Below are experts of layer 2 (counted from 0) of a mixture-of-experts language model. Rows are named gate (a neuron's input weights, with its number), up (a neuron's input weights, with its number) and show model dimensions 0-63. Each number is 128 + 24 x the weight over its row's rms, rounded and kept within 0 to 255. Numbers have three digits each.
Before each expert's rows: "comes after" lists some tokens at least twice as common just before its tokens as in all text. This comes from a sample of Wikipedia text that the model never trained on. Tokens count by the router's weight.

# expert 5
comes after: " ", " 0", ")", "%", " 1", " 2"
gate0:160128142114168099131134142087120163162122134114134155191130159128166067113115140104108155131132144137120078109142108118129180120153132118128178135136126114097140131126144117127167136161119162
up0:144143115149053106165117087112132135171123117069117116087102093108116125115125143075097097103118125103143125142126157117115121110105113156137160148122114119137122100104113129162108139143162144

# expert 16
comes after: " |", "–", " (", ".", ",", "|"
gate0:154113132164133090121153103093151146147137151142129111126162106155129170179116130143148127160072117128155138181144136098124130118098166135181145127140113204136126128119131140134110132134159127
up0:174115109104117124096106175174124117102079120125131094094140163158185089078145143141114123102126130101153163127141113084139180131132128125113149101152139146117149154134089106152114197140166109

# expert 75
comes after: " the", " of", " a", " and", " United", " The"
gate0:117113132086108146077158112102120124091140097116099155116117100131102154103141086122062129064100093154145104152112137170152134111130143132087108135124131136136156128157090106103119128109182162
up0:128092112141120104119124158146105125109144146149109126141135188167104119137118111135103147124106135153155142116185159165102133103171130129124101123150105163119124140113134146109158095153097093

# expert 45
comes after: "\n", ")", "==", " also", " =", "s"
gate0:148127143134118117132117124145140122090153098068135145126120130187152153118125164167142120140129122101124124165167172204139143167118144144119163142127137114151126157088090166131107127118067154
up0:135121149130111114151133134163121105137116129111152144175169110116103087123145142158206112162096154118102120158158134129149141134129134111119154154112152131132139127104109168186126113135114104

# expert 69
comes after: " the", " a", " and", " The", "'s", " an"
gate0:161136142143125099120132147146150136147107169090153167167145142110094128133142102094115127142127105111117145152119087111144116162115140131094106115106110147092195093094163098118121110093132153
up0:113140167114143118151123154145103131145128138101145144140130152127108118110134180129157109097114111157117127153135094095131132090156134139156114116115120152114171136115082157119148127090104090

# expert 6
comes after: "\n", " B", ":", "B", "==", ";"
gate0:131152103147162146129095151117136152109119142121142105128114129106147123094125143134105110132143148166118142099100137160119146102146100138122137107096090157142126090148093119131086155145079164
up0:099077119090160140077140170177169163148166112153110168098131154145111143087174079137147168122103140161138092147129129141150132106130174099137118147158153098132163123137133177166199139151120131

# expert 62
comes after: " |", "|", ";", "–", ":", " ("
gate0:163086092086134091155158078119124125136113134153114121116146127120167156156120098145154105129084124145135156140152126161146126114150151100122146140140126107150136109136139150147152151116133138
up0:156132120158095131157161105106153097132136130187120164136110118140142136102136103153121133147149112136137140107135121128152092142090102147143099147134087105139108138122113120117111113114096113

# expert 65
comes after: " the", " of", " and", " a", " New", "'s"
gate0:143171141105148151121092098144130120147129146132140113170104174135097105119126125123097073093132131123136146101080119156149151141139077128099133119116071151151142138107154110124142116145100104
up0:137134128137129121111125114149119115154121106119088116091151125126105148100120135112147118129155108147100112120126117162140117133125098124159094116129116103195143105130174150094138095127120133

# expert 61
comes after: "\n", ")", ".", " =", "==", " =="
gate0:137159143130118148158092123116129136107157090120157153133116092111113167107103140115195162111153149111111115134142122092141115156044145112146169176122102122185123146118156109121104149105131130
up0:116147103149143131075110137096141130130139129119128070117119117119154112106157125125161117118126079197089151119161112130102127144128066176151133125147131133105119133136191122125151149170127110

# expert 41
comes after: " the", " a", " of", " and", ":", " is"
gate0:072136091078135141166130123100186100112114114146106152180162093140135129101146151119139112113139104137141137081112124152189149153149108075112132129158144075128120096122150128119158126110105128
up0:113130122179100140119136122151125144121119131123154110087141116126125126144128132092094146125166133115133160153098116106104141141104119108169097084104114108088090154149099140126137115128121129

# expert 77
comes after: "\n", " |", ".", ")", "==", " =="
gate0:108149112111122133187096099140106136117157122148116160149129139128123143139137118105144186134164132143086104082128151171096126149134094122141147118136149143156133169123104130129165146107145101
up0:094126139121121142171088130141143114103117166135087152128154172133121131136104157118146181115143116172137117126143120088129149114149123116127120142100114120105125142144143119106126125116111151

# expert 21
comes after: "-", " (", " \"", "/", "″", "=="
gate0:105133086111115139141145104138108160131163120105143067143121132128151082120123174146114133111109113078104115150137133149123161128166114121164154179105124106127157122144090143142191133131137134
up0:133120110140125118111144116133119144092152110108136141145144139108120130102109166177105130114103112150081112169142114133111138127157133146151152118114134100103119124084140145097144120139142117

# expert 9
comes after: "-", "|", "–", " •", " a", "=="
gate0:103099101155148089114132129142116142139162156109155154117103105136109147098125156093145137176131091092146111148123157127107120083145162158114122081131149154133126137145117108115115124132172129
up0:159123080129134142139131115112145101128134094129125128177138132131168132126161144117150126113134118153050130135137169080113100136126147127098112119074135145184140128125106144104150121129125105